Below are experts of layer 5 (counted from 0) of a mixture-of-experts language model. Rows are named router (the router's row for the expert), down (a neuron's output weights, with its number) and show model dimensions 0-223. Each number is 500 + 40 x the weight over its row's rms, rounded and kept within 0 to 999. Numbers have three digits each.
After each expert's rows: "raises" lists some tokens whose logits its average output raises strongly, later layers aside. This comes from a sample of Wikipedia text that the model never trained on.

# expert 125
router:483476489481544499519450445482581452480506549515480494554595469536483464577521482410463521492565552476455467509479519523511467494487551518445504490534481531492461508515436548529475469524532455522583483494506434449480505474563573506541464517460476508532432476540536533470449434494470442560480519506513496522507492482446534489551524457465439526530457489524547473400498510514545522479487430559491602523412441499522515464460518575506472484449418527478475392520500526452517435498463469473548532500477480536559552627577557451505458497528517528523512462513556488530460473601511505537462551543513437491516516516460466490503485455490551449530490431532531508478511475529456456493473
down0:465503511512541588460503477481532519506501590498493501490540498514498441458521491515504529520494484473545589432530491524514551465464467425573459502523525454550551416525465561514586501515533504488429571562497453493467510404525471506538512404558592483467487483522528487488506454558474493551495473436522526486489496464485500525500485505518496455461549501470471546502528430506517527537495550414533505503496466523519482486508500524502468503482580456470518453494509525523455542544588520465467466495460444549507467480493537543539536524558443402485502478548502456415492517382435488522545492480518538495526522512590467467466495549429529466476465446524472413425493454435457428461480
down1:483472547471530503581522517390562524483512532501510569514487450529505484606482471572407524518460449502499547442527518550433545474565494484526555498532467502521474442551463559516515467499510510547538562534509500512490551477481484491454527491466461508403508494460412553516508514551436475449519524512540476443501478514487408568561516507452550460543497454503482468536454470462493533539521503465603459538526460468459496539465540546483483497454514446528497569540489452544513490507529441570552482458510438531494452507470446548445556535573506600444491441475477456491485476516498475547446427493525502472522478413530482496552470509486459529498487544473555487472567515531515509537436
down2:500497508447458459543517569543552457468463525509502416464460535528512602533449440411520491562534467445433534451492439483500561484491507537475522543463475517526454557444559514538444477502508511438471553572542519491541451548495528546529501574486486457510518445556454502534402532522467494493526474493473548456503531500453466576467511537407484481446506539406517461498553540485432448526525470585573492489491490450533533529452461535471505501561451473453548510472472499490492467424554427589537464507538481504527524463488503424503460517534521458512483532448489450517460454529432555504497548480514447479477553528524511486560539497475486476495478559539534520542506439559476476529473
down3:576446476565443464501444508468464483479577522518489517480474490482532537510430424575481545503449528472467524515512415542487469464508499426495461507470455454514548526494465525515518452503529507461545547493529509465430498454555532527484438503519439523469554496489425497460417604484523465474604537561470503494526546514478508545505477389460488584568576452533499494473504524533445535489564452520572481511503525531504464414615548535499547494549446502454493440454483490518488468501522481509518469478482483500521496437435463467459487524532534456489526532504486491533524563542471395538548580541503479494561555480509506543515480494532515513444529507491562469431495461493511478492450
down4:535521486479594515524529490521492484515483487473533514527410450448527503464504455515503402585499466525541518513538517488564466484554550374475519420519506473441524427475495500470483416451501559540591480461513542477414470591489531420532519407378509482434477580526527517469463511540444453535488517449575545485537436534513460464510463495493523461472557415559519550533476502466498469503489470495496485520485492516507499476473468513533497545544507555512478486510523548503501457524531571492570511489509518516508485396478417506501485562491486552541483572500490485518524496497511542478542463513505526533509485405497502494460497463530478485416538467534482475543475520478465462569491
down5:428553452549414489531518513535465493446538564481530511525536531462526567497527541475504498439434565471470550460553557521481522504504584500511496536417568464522509510496491449490538462513550513540616492474511505564498486486522461531436540451414470509516539441485513515548450526528514491530494435447473530487424466480485520536542450521517482507496476537520497559443485544513497537475529543502491432475495508527528488554433528453560434498476538504481516508391526513517511473518467508442475526504437561466574489558543450543499498441472543548530428494464510563493540530473504496517563430456450483503496441515461492487476548523396451508452481567538548419531475434510581538501503
down6:521512509510445475489481438536509462505534398503566514498452417466489557525570567520487521498544500543528483466562491498447470542537497471468492509428529411479518592582471561524434503515578494479487479528435492507557497374476512487444556549509479494535574509493492509459484535520588434479478459506531528460526486500474579526489504471471562477469589543566502544578494466473416489512496505547428513465587528463491513518489474510487521505506538464511507489501552509515538494488540507477442476528513489517566466484520479484494536496428556523456491428553574542547454440482488517530425483505489537513462457505454497502470542499439588520486508572487499503533433547461415516502526
down7:523482505396508568514492507471512527545493460548531472388552535516559571484516493533500526507528502526458524506502515533462512481492526499410534512513584494479568552493484611464518499517444537484482500588524525459481465464557534454438518552483543527538457531536458490524558421466537645491545530487576502527416455441477479445500479494482461483465528491469482509523476529513536541515498582507540484483573493450462508516479488449467525511479474454551520513543522420507478511493505512524519478490445571440430524487491508502430501561493448584514500441446524515503512491455463507508526447536534411480481471449529549518524439500502559518433588537469432467518445483466532482511497
down8:487531525473491558460536514506435470522533491548393510541479502497536491445525444573469530461560488460524427421530534482509529438445487564510483524448494535482523471469501525514512461467519467619464435513509480530541490513471520474407507496510503476511518447502425479528472583447483507481555510531557459505517485531527467500561513443481451532482466546515471438506507420500484506501485549523470454500542560478478536539481425591483454500520513451497447568517534542460535522549531458455575509449569496461515522424476477466494493469524504522424522464396555569501516547521458532513547489434540539492446472523519517545436591513501478526428478459546522525541541485490551402491479
raises: "ack", "ton", "in"

# expert 117
router:429468526479518507506503449512490542530522503534559520420535531553533464526468504492489543470547525460459520561540528508492475480537500603501488484447550480466499530553501480513525477436456489507483462504497473485545475490503503515550482507497492470516476515500523455537511465463464467526515543505348580474498460468512480481451501545499447460499528474561472531460496564534500444489436440468514510410452460531530468441475503525544514477519477471480508426490414555484477460523506485530481491474462401539470441556546571524464453562527509438513514522528567531578467515584487524513493592562548465513521545496410522509538443508466453464506508376532580568494482496556420506525554
down0:486468497576511515547524523536490500489458482560471526510533471460423546470532550492499499521501484432514502568487464423495424508508497501496513499512529461478464502506425584554530572437562599522538537477510503448527475375414506522497505475463496472493459447546456483515554528483493494484444594514470468444474480529494522501497491468527420496499466502557477493425552440547508601457515476478467510463473521416449504561513530467491540539516444452457464442459519532519489547471527463516517465551504543442473488596521480509529444484527554497559466536462475535505537546531520459457535514491550463558415468541501481536561521550513522564554446467463481522440442572512493486462450
down1:496504523502511531509558469508449452489456469472555449503542514576466495451478477475481504499472569422489544468476548479518534508515495544490545474499505525464463535544502514519475577560539513416365446540472537515487525511478479562535460549493483469502506407482542510534526490532465509553538505518445532493472501529528472463475473405509516482478483559513469409476510538470516516461503442527541482503527478487545532526554531490479524475472455470414480541452482461529547537527549506507510489460507421551526520438509459480511469497483447499498530552514482489519477495489495560518547471435518426565611502547528581515459510436470620486516587535604553507518400504530421438476491
down2:373558430480440590532499548475367543486486524512503493501505574465459457517481514482466511495542527482475541492471473481505489513507477462503517562440511544508577476501482464531490479444558476510612430492478544498494502477518526458519546450501524483483506550571539529540499467444485497478505456485440468577443569410477521552582574462574418559462531530485428467480484581461572490493492508523524524465537511500535496500461552508487537471457530523449504508431458493509447562503440498528547496519443517478550482544525494530478529489526559504516479577447511541523494560539508509530529451468458495461526442505538541495578464481445508477508489527514558543504446513547506505523426
down3:517474522503487459495435444491551515493514438572440516467447570496531486595492513535501418558448453492518497538493430516457513472440500547510572461452483472528561530540504543463495537453565467475464576501523458571586539503543475579515510554524505471454544453434512529476499518521528560491589420530500448527521553489483448489497470493430547514525581526557483449528504517481492533506522524505544493530473438505487462441540489484424477483471462448410466508491542534493435447500524498435455467568567442514524486495510518489458479447436548561454508510449499521476506527517545466505513524486559558475430465523529510532447550596494563540538521438516497464513501434480515479544494
down4:497477557550506515514485510444536470515454488481487443593463511502481507507520448465494523525586426526501540494544474468519518529616465564505483470458496467520474520520551488526504582483490536527517542459492492510467512460572487460456506492535502472520462542473489491496534518629467559486495550598497538451503486496535453534434509546432503543456530556482556547535513521547593550498547534491489526541520488419501461518511525504456477513503487486462523448518487486526529496494480529472442530515513475459530467394470454489454508445484494607411475441441603470543474453461504562447493522452557539560454523544502580444498454477534488480487439495534492417470499487555492427497515
down5:514457529493528460489432542428516543480571530526493453528469499454587466491458507466505549523484495535474496522549467528509475477517488523539476481529624447421465514487543488487551513539440539497472459501494474569504530552483527483454473552495496540467437445599494470452419510517530515501510524430553520573423475510539482550419500524456568418502437483571449491487531425492491444472544490417459453514472448589487540548455410485490472572548526533445476533402508439490491548473480556523516501506513488509501515497513481425470517555423519545478492533507545526544459539437512514531505498499474513516527543541576511511512528500558508474493520511479449542543513491462443529435537
down6:564558452518487497520514407515514510484508544507464489419497500474485486513529556535414501484479535502548486553494495424453517498468502495529616481564478504511474467514427461527542572483475482464428505480549506493488467428460424514480491486496489536490513456536452479495523498469481457452521484518450457493479423507488545486480516448486539418535500489446540557531495550507490458423508526486497523463471564610544530481501469464511454473444508477537448543420462525451479509501513557451459503507434459499544561497507561490567572483514484515471490508571556517542463564472479485512515430557540511474502503451494541520512542499505666536486552459508559457411477472542559465548525
down7:523433543450463444471510483529466518434498470491546494499501565551559445522436488470528529493494519487482471500463492479437524570505481503557543475462487488424502528446471487532529442500481579569570506555516518450563481556489567462538555554498466502490517439461455498541505522488527413491479545500494460473442479530571425531490510500535521468525446532491498529522424497431462522532501442430537456462495514420470490444495499531444485526458480465510485429538484484501493573471473445531451580499537486532469490484457523426506537472530508484414575540539428572511560528476537439508529564555622478461487493560513544532553501529468483543521556509529479545465577496504532530505561
down8:516506524539457448467476557525516486581479436480507526414497556521493524621502439479491510492430534499483498496510570499478531551507458421486529497516446496409437476541540528495547485487513410500515499451508569514506440458552500548565500502534421452508428513406513446536526491497552531523458544420512539488507561428487502488446563521498500538538564505501529497554504478493571497598435505546536447507543427433510489539447465494518517474517461508480478493516501499571503552504457434549520544476486455497516485451508498489538596569451511483536491579533529473469556460517419545491494517448489513483530455514491456463469490517540465530521437475466497462498545418539540519526462
raises: "er", "am", "all"

# expert 65
router:492443518496510487493511443470467529467550451515498597527519434537527522543532529505503520539554549485472497514527577549560502477499549557534518534462499490424486532535488523525514558513497446568525471528449473499542512486547496532496486538432436502491458536496491473508449472524485404538565496462500541482536484529455472496539481569474467565477469548527520508461485440525553497562437433427495563524419491502560498471502563509523493442444418474534537463545479541487527405491466488514468472454522429616538543592503471517487432430515508421486485527450540532483469445505518584483451513518497504490521543475446496498466463482506573476422561524516476505503535484541410531549566
down0:553489521497511491450496453441468420559528495503505522589534529485607536480478505506512523574477445517518552439508461520460440533438534448558392493442567512509530431510538534470540461485546502450517491500504524453471487507550469527511451448527517515430490481537549460429515493471494528491544434486509502525486509467518474480471462511523508475541464537492510472460496473524511475434543430423516440500490504519533486528487489517424537482458484619458485465578450503518539501506467573530526463538453519568482523539536431521474538553491535522489495567502406461444544489537558436530461419461453500467550497482480483467532469598497522498569546506521481454502533483537617485509466
down1:525509463508555486506533484535470421469514482440508417501445484475505535514506507478520479423442441542472498457557491615507473589466429471486493450503511404539527484563482494489449581465521452459496529548504540524446491531559508498520475499467518505531507541459505512462553437472436528487532540469560527516594422544427559460564498550509495452494497473498413509516497493540512424526536528524548394469471485515542461543534449557507533512521509467450500526464504495508441527442511438490540595533498511541433488519512499491532499495441562519557477520504501502498554506525577477543560491434475551471473510497459554495543524504499520588558438528590461547507448516511480500462507
down2:509515488532529523494534443437446452500448494493512537484492550520455432497463457468504517507482508470491530482521457548503453458505501444525530520530519427583447452482563445506507449507514516493449512493502540465566515523512468558540540408431491534468500494523443474507508532512460467508526503476489557472543583446443577565527536509501530507556526572526505441518511437484539528523519467493447506474633482499537473466500466568438521582501470470582493566510468464456450519491494484510555493512461458484547460433489525523521566512448505477542524466566605474493432464415556477517513551479472508469469542520566532448562456496463581513482465581468507462482528499583508495416476
down3:519501499613586518481518445465489517485453566555585529466541459485571521493495534532520475468482414501490447494442540516504510477520412531522489476551547540491503513521592487494528369483465436473492433487456525510493460494503490468545420552540495454511539464502505562477427541437609448489491495497577475502483555520505499549504561394478481522530587557507486509456504505548491548452531507483476545501481464584518519518529494462445481514519593506445518548483489543529522494468426452497428507489516536448465502412524463498441494451523463531544550544480443545468538472493499470526463509458521492545461493523494514491461509488559571476534426488500476506462507489460491518494462
down4:432441453574558538472475472565511546481486524508481456538516493454512495499573447433516518500475564512457565460580465474481531433455439421489504456529608529483487488518532504434545463547499489540497542489462463432530532450372527521542520506558543548524513498490452450535498578493545483513418477500459414540516490472475497567491547492515513493451528458485548458533537501552467488530439541513502538539418510448414530470511538549474556511511481465513571436535447543521576546477519513572472524463532467463487516555486567520473416509476511460482455515484549519459498532504479531502537510491462573514572419574461515505443483524493490499498487470499483529474537537527523525503486
down5:552488473487463549559527440405540459572514607493490481411541468493542511467538563502507495504508458510519502471452527554554536526454512448462474596551401529503510499539539554502539542502477459554543550497435485526468509530540530485485467514392434516549505459528490499499497511471457506557481540523501528542490487408498482511519439532431471494443489454547523455499381546519449490530522552598486486509525470504485517450532508522516458467488445495473477531470537543479553418555536470502461535531471443426457535439504497507535435524462426555447511484525488556443514500521469470440481529483523504511455455498471494529520497500512465559482490510517529529515507541500461636520502
down6:522506444458498509501519513459474547593515497515485488445486489557489415503453557521522586462521537501463464557478472568484467437506550488467458483472557531484470479526419420516452481459492595511437465540492479546494475552469568393467483538504495444478467500519436576475463538539527535525496507437536513497503453583547585513453535501499487554489498485612439478517516586472562480552563513496440475510437532496539526516486459490568487493499498451471521499547538432478496528522500456518456580527514434465470494521472497430468552502511468529514542506476555482475427483448499565522492535507570501496539570469491514496562529502477477544561472526435509491484496434567541508522558
down7:441498464500489461523450470483499486412502519544545518471496522476579549515552452536492488435522493496500431434554435538498510541543521521461486539532546495534555439515508504436441458500421471493526478486523495508531534499500472548472546495522480574543572481531535539485530497445455569445533478357546492497504491530513483510536528487481554486474491482501546447453431511408502458557483570544483436512449460503521442476454521513541433513485527525462539573491485504489452471499496574488536470515525573540537458556436546511452489578539480519473431531466485472493639489463538517486472503476510520481537518448514419522481574492568528491503491443561478491501464469549499578538543
down8:457444587522476525498363521464542569488480479551490505483546445516515460504506494461520481496443538526539508470507440541489521520441437437476549456503405375555474491483502539472520517488505548584467609509505519508511449497446553505476467536487588443473386537494490574500531496459506449502512520472556505497528471512542527409535548544495506479488440534403543511529515521514560526546444468460508535490531430506502512510538447471475522532472513520478480468518515577511525439501535499490472482524495543456530540515448585596526555493514508487520506455537474522531498475479494458532571516515519548478448497608511424495555520502454487468460503530482511496480449464472526518505479
raises: "in", "as", "an", "ent"

# expert 166
router:494463500486496518514462460476545463584517476589489580412538514545533488491445506529474503524545501470509478514426546493554484475492572510480499567511536570534486440529517472530501506494520443522498511433460466492494557523547499568522398539484531476456494462576520460560509462463528523504492537544479556552490495507519526444486466448423497444494550512537519511482481530520499483520374480428503574537455435512535536490481538586480487519460451526557477483506471579491526465550471451528446512494479462485454489527525532530559552471511482405486494566492520507454465512570510525448448556554510452545564483461455402506478500481554521420486517438508531531512463510514434486549581
down0:614511478531468495502575538493468437564552475476520579496440524513572531492485439522531498536466504479511518548542497493548446503486522520529516550544539486513490389404477463427496448556580460551541507501503490621495507447520539486494485391507478471523502529443490513478462494515542510571505459539590502500509458493452500426482513447459450467528506543517473486472499573445491451459572514477491487501464474531475473496489506545485499503465505495505441487534536516461491551434528460541446503504503444473473520427454509508523517561520493518554518538444477554479538449507547543471489555556513432438519472453533453501549474553507483545563524479540542391527579506432492520464505
down1:517596568476462481545543532611473536572513540538486521448503448537473423535492483495493545544485514543545531529472517466496490477464487534517455479414512456566457587519451495465492472565584448510467462528508561555513534447470521547413461398508495478497542544485523540499474558488525518553445509482489589499473453497511479489533475522466431431581513486561531506474560514516460466486527575503545473476489483548477525470494511507452533476474539508522433509491495475546510420575525492503506502458542538513453563483488513547441497395445507518525447546506510496488472503494418507552524451539438424471477419523504558557483499515589469485462506487539480472442489510488515508501532
down2:510454484530504454474529514439488498469520519533490517497496506563451527514559516530508517485441507551469500448529485484481518462513555453441479539486476497557498461500575573474545443536456535405538496491502458553530484553513516543517505523516473447565507492484511506432493429450549526524480536536520500521458529485557528561451489508531418532502468469432458499490462581500545458474478554529437529531521518398486502477528438548464534503459525455499474500476488493466518469485530476447477547443570503551487482432519491455533568515499552524491551469505551432494471554493472506509490504504545576526460443494514514474378551409614530529548552449526628497543397480481501493542450
down3:473530512482530497441528515473456439488545503502479438452469501419476469524431513491513517479496468533470508517575535504566501517542526497546514494509466466585479563497523417522445461452503478537581471487541462556465538444486492511523533544475449463481419460447528568497479473630498527501504463502579506475564469497463495528530513513510558537515457503573573497512504548463483428532567443434522509498485545493454575382471511443477532461444501502545483497481470509502445450503522552512509502594429505480492475486519468477454484486527440510470525504506449553544484452520478535520469498462560464421465535536454483605516544452503455535502403474489469549466511510460482548427534
down4:511546515482435549504497488487526513516478542486458548491519496435548522554422534519509471469482522545479503481500494569592504424544485525451414478481467584497583530465434513499481516465512528499441461476542494481488491574477582469526466508569495497459526511514517483567517514501503450527476549446377542480542528497495533508501537443487541579554547459538453487508478530484545551520467578542544484525433495492460525409540529462504427482486440473460487460559508451481521509512518530474568455584479474400540465461539507495444468499527442427505444461504466443569467538483505484474523486486443437474468566519505502546482575558470522425560517476455506519509450447495501496556489
down5:540488467513470471466498432451526478471490552461473496508418512553466452554542517452551519480587480472479499481486457442519500481508537502475489504518439528480469511414524438486470463525547505480399509535465549591525504458572493480514545469517531509468563462576494505448535571476457477564430499430533504490509558421546534403522529537481408457501556522449497465431475530469442499476577515570508544568515497505460581474500536467468550457515525528485519502471480464505535579484536438633488554549462487483500526508540489441529518470541487494530561464549473481501488540529531490447505464480524468494460482546500454489494499575463498402518522535565531501510441476466512496527484
down6:535485518488428538441476466484512445551479472454493451577447538523497493522481523562512531509511490507485531464384535465566537514515526434506455483472555472568574541583501504527469481517480543443479475519490446508539460469524483474503465503544565499440544459490545540535445455487474520508546548448516458533452464537429506482525454500504498552477558488578512516519447520572496499506468463487527535498519558551507497583553485540519487538486443503515487515455526462491497493453513472466480593563543500426504417533472516586494508456547525559526492478350483461515439467499592478566469515554519510558502516537493496437535563451533520464467476406531448503534518508519539494539460
down7:571501458562448544429440560503478596516554470490433466532560480480537481504534492499458513511481565444537525564502489440471450446500487583460538487430481481463491441539464551491494497491501559486553521526525513471458438517531516518463522509519480488472514527515469534497505488471508506495454469464504504409519548553531538526477529505516540456482528504505456539565436458546501454446442530480515537445495528477499576478513430520491390470528547545494502432556489544485482476564506518481515551469442547415590504477536535458519573554517573539491444536477514490576546548619436433414486522488435557518469520549495498555473478503473524483469483469483510484497496537460559509552527
down8:558504447562433434525462450551544550457444601450509441557446563487478474453529529503529516493542492605503490438501480451528541474520445513449480478578461513488537488516504538486475526455539428468514538491500575558464561469490515569444466482525409453485466574457432538543507474538430463441521424523457518520434498469550522436450496520536453513534472452465500475523510488484502478481569508478484472481499487461539427504451526503444521535457439579511512511534520502523493521517542522510521496512538512549568532476470568481446536536483448551444514462514523518512551561541570509537538505426533513575472475527467505532489489507490432474496473539496554449523482564459570463524543
raises: "ity", "ities", "it", "ia"

# expert 14
router:474442574452502504497524452489547529544536521550521597461472500573565484514526448547436495502530482457549478539423581485577508478498471521517417527482464553552567449473543552522468447577521456500482510434489490504526555478565438527460493535458512454461445491523599440535431515528490479605488518451480542444511525458496527466476479516463503511470510464509538498449534545541528442505461484505502514518459467519526509495492576517479541490485464443520498457535481586477509482548474478507469490449483479536476483537525533542566489554537495427511455577549493532503439441574483530459492585523505484471528549496440489477471480395457443489488523448520470518524469523488441448524578
down0:511486514464518520572543451540532433504562536445464498527512560509470508547508518521467505479467464526503509506524496469475570444529502471516510494497464521473604519493515473571528441498474528518497569561477540401480487537509531525451547525539537488462557482485503550518475456524491549483496500561488557452559544510499481550477569537456504460474562566457523545520574490524438451571519429501469394515463471452516524394528514547465508502494408462490580435527519479516476461501477572545492475555505517539503498484470524516427510506516534523451471523456516525534530439492483392487551546525476465481535584566543555502566540514456566496466484451498469432512517495427440524439540
down1:520509471502432461539524553497465475516513537480462452459511531507526543518470500542541568503530521447521506578548469544518481503497517537388560548474571547466524466524481566477494480469523517461487500589448616468532447515472560531470497531465473579516479429557530497467542490533517471476522492522430563490413503479508436536493546521549433584482542528501466509488454495525512552438472496439526566496522451505469539538584460448493505589507525447478497555522477498516459443583466504506491475478438503532434477488490473496456472478441495498496442537453478491585504553526544517436540550545480480533440524475502498397506440432475490500494466536466472389512460505490495482515477
down2:480446500549502488527518511476518499516496514499482493534545533478514449416530503525479562545516430546465503513455422502580485510436487486475470501557477504468508518481552536495436438526432491493492475538462450517520443500543466508449552523469535526496545553541489552538492476471451461507535539510508530556515520477467475544449514583473509483493485553493545498428431543430505519510516463407505497524532505557568514405574489536576543500453574489438585515465530514503475496551465503491406496512503439443556555569491488385482516509523586523526437503531524536477493456493531454483443512495463483523558417556527576488405515558451569522502480524493495513519492448437565489534507
down3:470563560547439496569484485501466498496563579501499538462508488525457573519543519399525488511565536514497494397472448519414444513502453513517543496520386539509460502590577517512515540526548469471478564484503516486447485448498508626518492477485408489599449512419478468494534494535494513480480520493489531472507510391540534611493528514527528534512515491409518505522490537526537541485464522496515469498525471516544483486453521500474498534455506459482522469472454483512453491500509563420552435455489453480519513493570592484459467505493545478482575507541529484464512465491465478478555453455443515448510577509461511440534488496447543478477521529480466442501518498517520446491525
down4:520396487503564472439555538488465511578493475492485520472519450552449424514553526533501476592422510418470521461504502524584499480466506533521575458534453508529468444540582450469483566503516537510505518484464528483527456531508435483539492443492496454560468467552506397520490510538459462482514444441511457534418503533529482521471572455456553515526469535429525504465537533531522497515534467523462460483469503567507565536505531497511527614490529483502513508487515487545516536451516538507504471500472493520504525409609509497425490529541513413589510508565541475540501533483514482496555490452445524465496490484446569452482468506510440540534511431481509502500560539528582463499490
down5:437454516474493449493494539522448529534514496525520451624455495539531516470501522489520496532485489509449489514507547481521426468519467527402529395571498574518504419479452538535493517548562495458484497475499523499524479504449452532468481496560552551462430552554573548562477473480542534512435476551470566548499562473489497507488494583518510547536522475462508595521462498475484466471444414544484518493454492526475559462518399487453524531483515453515457447477418526551560441517451543561481505446555532496492489489425548526494512518458418502471571468526514512508454534582487542550490498453513491490479518487520535533496463471501518557531469479518512513451480465433500435407488
down6:506520497519531508528473489529417463505506497421491529537467527470541528447505473469538480472526519501507456538548504468550514467482415548551523524413520503502454500495489583539455493522552511453516512497509528513555546485463570562528482473463583547559491505501559544465457497554443490484515416507534466510483475515537591527512482465516408525511413583464500498499517468558544465549417480524479492499491513524517436491507526484482473495506545499503481509569482557494455487464536493546519603520498516531477528434515508461547522516538587557433522603455450487559470447597513513446465520506455479534556474535382520456468458506450423453445443444449496518495517523444501499471529
down7:547558554518519487516548532499551556552519491565465453487496509449461494467482509479475508481480492466458545419421509532467529479512529542480467497492509524438554492414399445514488498499474495496543567376424496363580458542473530471501439547521528554591506517552539540505443507505535521523505490493501469493488485484476476475495474453455482509526545613490453449552476558508570535420477544459476473480470451525517476492493537452479444479531522529513485566442517513492486521490543527507452480555523489524500514482477499498455433471464575473491449469458515539443548492596503510480563508575484477476489541485558464520475481480388531455525553449510513563524499539465546499521511
down8:464528484485503462494559419466544518433473536546426463450509507468533497536520576426556485523473548494457503528543480521500515522500498508502482493482457480492528414438442466495482562400485436524485473444532513581506474432497543540541441463427523517549516531510543432535548502511553533473524424488487565487531500448511518501504501529404525480412510536532482511519389527508445582528539430437495504548522500483425512559407544536546476545545492532479518488470519529514531489496479501559497549467568502534385416441508531461517518476495468515504510411524532487538520490523503482518482496563501521503470508518445539481537509517510478543516525549466602501485483520487546546579508
raises: "e", "ar", "d"

# expert 171
router:440471540472535412505527429493507484517510490516510536454517485506591479505568431526496542552523459483523495532503462537519489474514522540531497538533545471484506464515520484520569568548482455626494431469488478567541553469530507502471365515416450484498414469500537452539489496513530440509504489563430531546492515438521449479560506555474492540484464565542508466448463450506532476568437515519503561451475415467546554492433558524559518506432455444513541439544469551516487459482412497463548433515453481568504524547516540505499459479540480503508458465502568492452455441518473500467508540568442500520550531472534470491467499527474446487490483445496512480529525493513444463520529
down0:527490543433496481530490504495482458478544463476574523445481540459467478509459480433619462577542505471453547449544501431467535599519510497485511483487532434471513541453490520505502464464480547528480455477467485511527530532509453449565473528487470463466485455467597538506474522501494442473456592506464504550438569503536486566529528486478506520456502531457437417477542611446461498474519501550517525506541503580506528493541497511496506515495600457481445447507555505436518591529475504589507503458514447498461574472441529539461539518489441463573483562471514423463452533493491432504516570514520488460486473512518453548519505495550513490545550532463530489447491518454494433487540
down1:503493620456473588562421502523466545452426549550516516529487420480485480511587500479453516470508435461524469452542529482481534470546511473463507528477548530429477513510515540509460498460542530489498564519476427438450472498530472496464498625542539509525565452526450471478533496459461479463489560424551498548474479548436528501544470489466472492512446498512523575412532519455494460443485542478480494469470519525508520490561551528508461564489567511439465426442455514513493525529506498474560520518524569573485498510479477515488510512558514488446552554488519470483511460409564504481531498505465469485505480466447502542520516509492497482520485537446526488570532535545637550440529
down2:438573535623490479454524521541508472474492438504488500540545454475472550507443508455495539469441468535486466521517507500484539510514460504529492520519472485521525483471524503498517466491484529540459540532472521377431472554417515515528487530489587596474436528471500517430479527500522544440515480578538472583486457460547484509526531544476505488544510492511510438560502510541465512451493444444505465454454519530542519471493456528526554538501493487490527506518442535515428458447489521497442453465545489505615502475499412417439500481517580501505574544476484506534489519492507483520499474530570552436518576554536477438507523512450462469428398539500522565534504496482459564503426
down3:562556488530518529486479463437521491484529453506526620461535519484406508453486499528466517440613551536461536426568482428524581497435474482516571480495495470529472536484470513516444495534505548533484540474486553475475578441488530440553528519513565434547528488492554523581492507487498507401519488540506497462475484535493489422436442496490509464527545462516542520464535534510500507519540528532440480556563455482510473574539426483532573471481532530508496469461499449531534427518510573529507505509487465460493511449513523526516544448459498464487520478552427488455496509457523490518487574499559436519431475511448488558425506472513512429479561564462481512489471588489462478522538
down4:448475519465511512451516471518480518549480436519496438528532516484496472465465440564508561458476544441458504538494553503514446491431522563554549537548535529519553508518523476511459548469515529515497481475463510535488434551481475503471518522558523525480444521541458414438500482495503485477453527497404417539458476566503498541554467426487493529411471502517537448558411486515524507530453493505539543538520543461556507494500393536487461521466562509465473528389474547398469506459481550566511533488464471535434444500474489557528482494546501539527550472435581500458426466517523470498534494397503534515504541535532468538524478518518476468546489590522453456554502566511558489539493
down5:512458445464524481471393510413477505518543469494469533492525602513472535532450433503412479526513500437495542479439516442466457452486498475483518444505483510547543555521497489531546528482513547459522515585540505492523523489492504545395483450562472511515453529503502476528525477480426482567522505485499427537487529481462461513504501500477448448473519393506403520595466556563468479571555518566465488470517542437442516584561537552531514432556521528465495546504469557479521521522532480434453496496530436528481416502568532498462554497558467451493491452530531483487494594486539414554510482476482496507509471485569485472538499527494491539507519485578482525521507536485449507464520
down6:500542465566489552478506452498475484517594494541500447572500468468475477467534422455480504471507497458587537398502531512496478491479454494498523533526486572480558472508515491554535476486510509470511435495503523438485539432462498518485487519553489501488539519526459480482472487540464445532474451524566575360543521527430487445500486488545547490527528428485593516456475483494483541454534483516507549473555587559463492509505440562442482431530505466468565469562431479477476481542474470471484455466517506486510448532494455540599569469434523543524545479497478484527474549509544548425497471487445487441430499490473553543547494451455494451522606538523571487549497529513506529480497
down7:542482436597503427449452522489530496467465496463459510458561498548519540570466488519518458461538531545477522452504492578615500439553546499464544522526438498461516542526605481469488497521436463497521446527496488549505477592489432520477497496490449593532464533470429444517470516545442456534516509448483493532474528506427556498423470486528570481524513449525440552471513532387454515472498453502504467519518545506541536490475501539501478515493512436486443479387525531493576533474573538498495483530483539481469458512508471550518575481495427471505493534496467436470521494435509503538520443525425512495507469459492443523489524556512497537487434532539487528428497513497487543442556
down8:496582525472441497525562415513504448479343508526573484557509443432477460522433481491472564464517499494565491472449495532497499539522485512463470482466459463483441543530499482545513389477466558520535470555582498492482542451505550491538485506512515564424477529507423468559383480478469401467479529484508502448495510506517523519526575477533504466490528496443509489494545539492508471461583549487493508530472474533441535511489574558543523544497497480607553501611506461529470543513531489499479542484523520514519457457546484485545566528514534502458449485497488465496532474517500500536578480489500594575486485478504451472488466466527505495482511524434560532498533510446488467510512
raises: "ad", "if", "ating", "wa"